python train.py --hidden_size=384 --experts_per_token=8 --d_expert=32 --router_score="softmax" --routed_scale=1.0 --balance_loss=0.00636 --norm_eps=1e-06 --learning_rate=0.00153 --beta1=0.95 --max_grad_norm=2.0 --batch_tokens=32768 --max_seq_len=1024 --max_steps=12024 --dataset="wikipedia_en"
Below are experts of layer 10 (counted from 0) of a mixture-of-experts language model. Rows are named router (the router's row for the expert) and show model dimensions 96-191. Each number is 50 + 10 x the weight over its row's rms, rounded and kept within 0 to 99.
After each expert's rows: "mostly gets" lists some tokens that are sent to it at least half of the time; "gets" lists some tokens that make up at least twice as much of what it gets as of all text. This comes from a sample of Wikipedia text that the model never trained on. Tokens count by the router's weight.

# expert 41
router:43 52 74 34 52 25 49 44 48 45 41 47 46 70 47 56 36 63 43 52 34 67 38 47 56 36 38 49 52 59 49 65 40 45 57 70 53 68 49 43 55 37 48 32 69 61 35 36 53 47 51 61 51 40 60 58 57 46 28 29 42 35 55 52 33 59 37 46 48 45 53 50 37 35 58 39 55 61 43 47 58 42 38 60 51 29 47 45 52 41 52 64 38 59 54 48
mostly gets: "is", "am", "ri", "os", "″W", "u"
gets: "is", "i", "u", "am", "os", "as"

# expert 62
router:61 41 39 72 44 54 58 43 36 26 52 56 38 50 54 60 65 46 56 41 50 43 55 45 50 51 37 46 42 70 57 60 50 47 43 43 55 55 58 50 49 76 41 49 47 51 34 37 33 61 57 46 56 35 38 56 45 46 76 64 43 59 52 48 52 38 50 52 61 59 48 58 24 60 41 81 59 56 39 66 63 49 46 53 42 60 17 35 50 44 52 46 65 53 61 52
mostly gets: " January", " August", " November", " October", " September", " March"
gets: " September", " October", " November", " January", " June", " August"

# expert 21
router:62 56 60 50 44 48 41 57 64 58 49 50 41 70 45 58 54 43 44 42 66 41 70 38 42 39 61 56 38 54 66 48 56 59 33 67 49 39 45 52 39 48 55 56 60 39 43 37 67 53 60 55 43 36 58 47 51 54 43 49 51 42 50 52 61 49 41 56 47 60 45 45 50 50 40 42 47 51 75 40 42 59 66 45 47 65 60 54 56 46 44 40 45 55 57 43
mostly gets: " former", " member", " President", " director", " Association", " Minister"
gets: " the", "'s", " a", " as", " his", " member"

# expert 35
router:54 52 35 46 45 44 49 59 47 43 50 57 33 46 45 40 35 44 52 38 42 52 63 73 33 49 55 43 49 67 34 49 45 58 42 49 36 44 42 62 50 55 59 46 48 50 57 41 57 63 61 37 62 45 62 52 56 60 54 49 54 62 41 51 59 54 54 57 46 61 49 40 56 39 36 58 59 54 63 47 51 52 49 47 47 45 40 61 50 46 63 79 53 60 43 60
mostly gets: " |\n", "\n\n", " \"", ")\n", ".\n\n", "\n"
gets: "\n", ".\n\n", "\n\n", " |\n", ")\n", " \""

# expert 0
router:44 49 39 46 41 52 67 52 58 60 63 52 44 26 53 53 51 45 35 51 58 58 35 55 27 45 44 58 49 40 52 61 60 52 50 48 54 21 37 79 63 40 29 48 49 63 54 52 52 36 61 57 60 53 57 51 45 54 47 64 42 38 55 43 57 56 36 69 36 52 37 41 63 50 42 44 56 44 38 51 51 56 74 36 54 53 35 40 43 67 44 40 42 39 37 69
mostly gets: " but", " not", " more", " such", " most", " some"
gets: " that", " and", " more", " as", " not", " of"

# expert 57
router:45 44 47 48 26 64 42 43 56 57 38 52 42 50 48 58 60 39 63 56 41 36 36 51 67 72 35 41 55 46 68 40 39 47 58 39 49 46 58 49 38 55 65 53 41 44 48 43 64 51 54 50 49 53 44 65 59 34 56 41 47 47 35 51 56 63 50 37 42 36 35 60 44 56 41 50 41 56 64 50 50 44 52 55 47 55 54 44 42 50 59 61 58 69 53 38
mostly gets: " JPL", " &", "',", " ENG", " FRA", " —"
gets: " |", "|", ",", ":", "-", " and"

# expert 43
router:36 54 52 60 33 76 59 54 54 60 68 43 48 40 60 67 64 38 41 37 44 47 41 55 34 61 46 51 53 62 55 65 54 55 54 67 61 39 47 40 44 61 46 48 50 47 44 56 61 37 50 52 59 32 66 50 66 36 65 48 45 55 53 33 44 47 44 50 38 56 48 49 61 63 41 44 47 49 49 70 33 60 56 71 58 50 49 50 40 61 57 48 59 42 46 37
mostly gets: " its", "The", " the", " their", " his", " near"
gets: " the", " of", " a", " The", " and", " in"

# expert 9
router:53 60 34 45 43 69 59 41 36 51 57 46 40 44 50 45 41 32 48 45 59 26 47 39 56 57 48 30 45 44 56 48 53 58 41 67 53 41 50 76 63 55 39 52 43 65 67 48 44 56 55 58 49 44 53 63 48 37 45 41 48 50 58 39 36 48 43 46 37 54 58 39 58 56 39 51 48 51 46 56 45 41 46 58 47 55 38 51 42 33 60 52 51 66 45 76
mostly gets: " was", " is", " be", " were", " are", " has"
gets: " is", " was", " are", " be", " were", " a"

# expert 32
router:55 72 45 59 32 58 39 60 54 57 58 56 46 54 51 60 53 57 70 60 55 43 61 46 52 69 68 48 53 42 56 54 58 44 52 38 54 43 64 63 46 42 35 46 53 38 47 40 57 51 42 59 45 53 51 43 45 50 57 31 56 58 23 46 49 61 57 58 68 49 44 47 49 47 31 44 61 62 62 47 60 48 39 38 51 74 40 46 55 39 56 47 52 63 47 53
mostly gets: " by", " %", " JPL", " Coordinates", " By", "″N"
gets: " by", "6", "5", "3", "4", "7"

# expert 6
router:51 43 41 50 69 62 50 57 48 40 55 46 67 47 41 38 71 78 53 47 33 39 55 42 57 60 48 47 47 49 63 57 35 35 40 35 51 47 55 52 60 51 54 48 51 51 38 60 36 42 59 44 53 54 49 48 43 54 39 51 43 51 37 53 62 63 73 67 57 55 33 60 51 44 33 34 57 42 48 35 68 53 60 44 60 44 61 69 63 44 58 53 55 53 58 38
mostly gets: " N", " J", " Y", " Sh", " Z", " $"
gets: " ", " J", " N", " M", " Y", " T"

# expert 5
router:61 50 49 54 54 56 39 68 60 37 35 53 56 57 51 41 53 64 52 56 35 45 64 42 58 59 46 45 52 53 83 52 48 34 52 47 38 51 58 61 48 52 67 53 61 42 54 63 56 48 48 58 54 54 37 47 51 47 57 48 58 61 45 58 45 50 61 57 50 53 54 44 51 43 41 42 41 34 50 44 64 42 42 36 53 47 70 69 55 29 38 44 57 51 83 44
mostly gets: "B", "M", "D", "T", "K", "R"
gets: "2", "B", "P", "M", "D", "R"

# expert 49
router:36 60 39 44 54 61 50 51 47 52 28 21 50 58 47 54 53 49 53 56 49 38 46 59 55 88 57 48 64 56 56 52 51 54 27 69 37 67 52 43 57 55 64 55 41 45 46 64 42 65 38 60 71 52 30 35 57 42 60 33 40 46 32 51 48 56 59 53 37 51 53 55 41 62 55 47 50 39 50 61 52 51 47 38 53 53 55 53 51 53 43 52 60 44 49 44
mostly gets: " El", " Apps", "'\n", " Le", " Ha", " Liga"
gets: " |", " ", " |\n", "|", "\n", " B"

# expert 15
router:29 54 49 65 35 59 65 56 50 37 53 47 54 44 54 65 43 47 53 46 33 27 55 41 70 56 38 33 29 59 40 42 51 54 62 38 47 38 44 58 55 65 57 58 44 52 56 54 40 56 61 50 38 40 40 52 57 32 54 52 53 71 39 41 45 52 52 52 45 54 44 52 40 35 28 68 43 48 58 68 45 55 47 44 45 48 40 50 62 48 50 63 58 57 57 38
mostly gets: " —;", " |", "°N", " %", " Votes", " Apps"
gets: " |", ";", ":", "|", "\n", " —;"

# expert 44
router:49 61 37 55 50 67 50 74 59 53 52 51 46 47 55 49 73 59 48 72 51 45 33 56 56 58 32 56 40 43 53 46 76 50 62 43 44 28 29 45 51 59 47 48 29 55 42 42 62 44 61 54 62 54 57 37 34 55 50 61 41 60 29 40 53 55 39 35 52 62 32 48 40 63 38 48 46 42 34 60 44 58 63 35 51 68 51 56 38 52 39 40 50 57 70 54
mostly gets: " No", " some", " no", " any", " this", " new"
gets: " the", " a", " The", " no", " his", " No"

# expert 33
router:28 58 67 64 49 51 48 73 61 59 53 50 55 31 60 61 66 47 54 40 40 51 52 60 51 47 60 34 37 65 54 44 58 41 50 57 46 49 49 34 41 62 62 55 51 51 49 41 43 64 49 52 41 32 27 42 86 36 55 65 36 63 47 47 56 52 73 50 63 42 40 54 52 52 60 49 45 45 69 59 53 55 39 78 54 50 46 58 45 46 50 45 51 50 54 57
mostly gets: " Street", " Mount", "°", "°W", " Museum", " Avenue"
gets: " |", ".", ")", ":", " Street", " Church"

# expert 63
router:56 40 56 54 63 40 42 41 51 50 58 60 63 46 51 48 63 43 57 52 31 58 55 39 52 47 44 52 39 39 38 50 60 58 50 48 52 51 47 57 35 62 55 53 46 44 55 59 56 59 56 52 42 57 58 52 49 62 55 71 40 48 53 49 63 54 48 32 54 37 43 60 46 32 72 58 66 42 32 46 60 50 35 50 65 43 48 58 65 62 49 68 43 51 50 59
mostly gets: "'t", ").", ".\"", "!", " You", "\"."
gets: ".", " \"", ".\n\n", "\"", ").", " You"

# expert 8
router:65 41 55 45 44 63 39 38 64 45 58 61 41 48 43 76 67 33 48 40 65 59 41 36 37 71 56 44 51 71 39 53 63 38 45 62 52 53 51 54 55 47 33 61 48 54 57 53 52 48 49 55 38 53 50 41 61 39 50 52 44 34 58 46 41 49 47 41 49 54 45 53 67 47 41 59 64 38 62 48 36 55 62 63 62 59 36 64 38 53 31 61 48 54 53 84
mostly gets: " known", " such", " used", " played", " called", " published"
gets: " as", " used", " known", " of", " to", "ed"

# expert 4
router:45 54 47 34 48 37 51 48 45 34 49 48 53 54 40 47 42 48 52 45 42 67 54 63 49 65 38 56 67 47 58 46 54 45 50 49 45 51 44 38 39 57 48 56 63 59 52 40 50 43 58 48 52 51 54 47 66 58 38 54 68 62 51 48 46 72 46 47 54 65 57 61 46 74 42 58 56 55 52 58 37 58 63 57 61 43 37 60 49 32 54 51 65 53 37 44
mostly gets: "–", " (", "/", " $", " +", " \""
gets: " (", " ", "–", "/", "-", "^{"

# expert 54
router:31 36 52 60 41 46 45 66 41 62 52 73 47 48 49 40 44 76 63 30 48 34 57 47 68 46 40 42 48 60 60 37 39 56 63 52 51 57 26 47 50 32 46 51 51 47 46 50 47 51 64 42 37 47 47 42 48 70 51 76 54 51 48 52 55 48 56 30 58 42 50 50 46 69 45 63 41 50 47 50 44 51 63 44 41 65 52 46 57 48 55 52 63 61 53 47
mostly gets: " MPC", " Apps", " Votes", " Animalia", " vocals", " Clade"
gets: " ", "2", "1", "3", "4", "0"

# expert 7
router:59 48 37 59 29 61 76 34 40 57 55 45 38 40 62 47 44 40 55 49 50 48 49 49 48 71 30 44 41 45 52 56 63 54 65 39 40 51 56 66 48 49 25 35 41 55 53 50 50 44 50 58 45 41 63 72 51 54 57 36 53 37 55 53 59 58 49 64 63 55 71 46 54 64 52 45 46 53 33 51 46 46 59 58 40 67 40 48 43 65 45 56 64 48 35 53
mostly gets: " than", " After", " or", " but", " while", " having"
gets: " and", " to", " of", " for", ",", " in"

# expert 53
router:51 64 44 64 50 62 31 35 47 43 63 55 50 59 38 64 43 36 54 51 50 34 37 41 51 66 40 45 30 62 48 43 55 53 41 45 38 53 62 60 39 41 44 47 52 47 57 47 49 49 47 50 39 51 49 47 57 33 49 52 59 59 40 51 48 58 50 50 70 39 25 38 59 58 47 49 42 47 60 57 45 55 61 39 50 51 40 55 26 57 51 48 47 55 45 38
mostly gets: " called", " until", " announced", " →", " using", " gave"
gets: ":", " |", " to", " in", " on", " of"

# expert 11
router:65 41 45 53 46 35 54 67 50 49 52 52 56 40 41 55 45 64 49 53 40 55 62 59 41 54 49 44 41 53 43 50 54 58 41 59 28 60 59 55 38 50 39 33 47 33 60 46 44 56 44 47 46 56 48 33 43 47 70 50 69 50 45 34 58 50 55 52 57 47 69 49 56 49 47 45 60 44 72 42 64 62 44 55 66 70 51 29 56 61 45 49 37 65 37 56
mostly gets: " km", "}", "°", " kg", "″W", " century"
gets: "0", "5", "6", "4", "3", "7"

# expert 2
router:56 54 56 51 45 54 45 65 51 43 39 40 49 34 37 41 53 69 45 49 37 48 61 42 50 57 60 58 53 45 57 39 57 45 49 53 44 48 64 69 52 36 69 47 54 28 46 56 60 45 59 54 59 55 50 36 47 50 52 55 62 63 50 59 42 61 56 54 47 60 54 32 50 52 65 37 44 48 66 41 50 51 63 47 43 39 70 62 72 46 59 53 46 49 69 49
mostly gets: "H", "S", "G", "-A", " U", " H"
gets: " ", "H", " (", "S", "C", "B"

# expert 25
router:44 62 58 48 37 63 61 46 56 38 48 49 53 60 52 59 61 48 40 53 46 29 56 48 54 44 66 42 40 61 45 48 48 65 68 58 22 32 43 51 66 52 58 49 51 47 54 51 50 61 48 50 53 51 61 37 59 51 58 51 42 65 38 66 50 43 58 39 44 52 56 58 59 61 29 59 34 56 59 59 40 43 33 45 47 46 47 36 74 46 63 46 64 41 51 48
mostly gets: " •", " Democratic", " Republican", " National", " Conservative", " Liberal"
gets: " |", "|", " the", "-", " •", ";"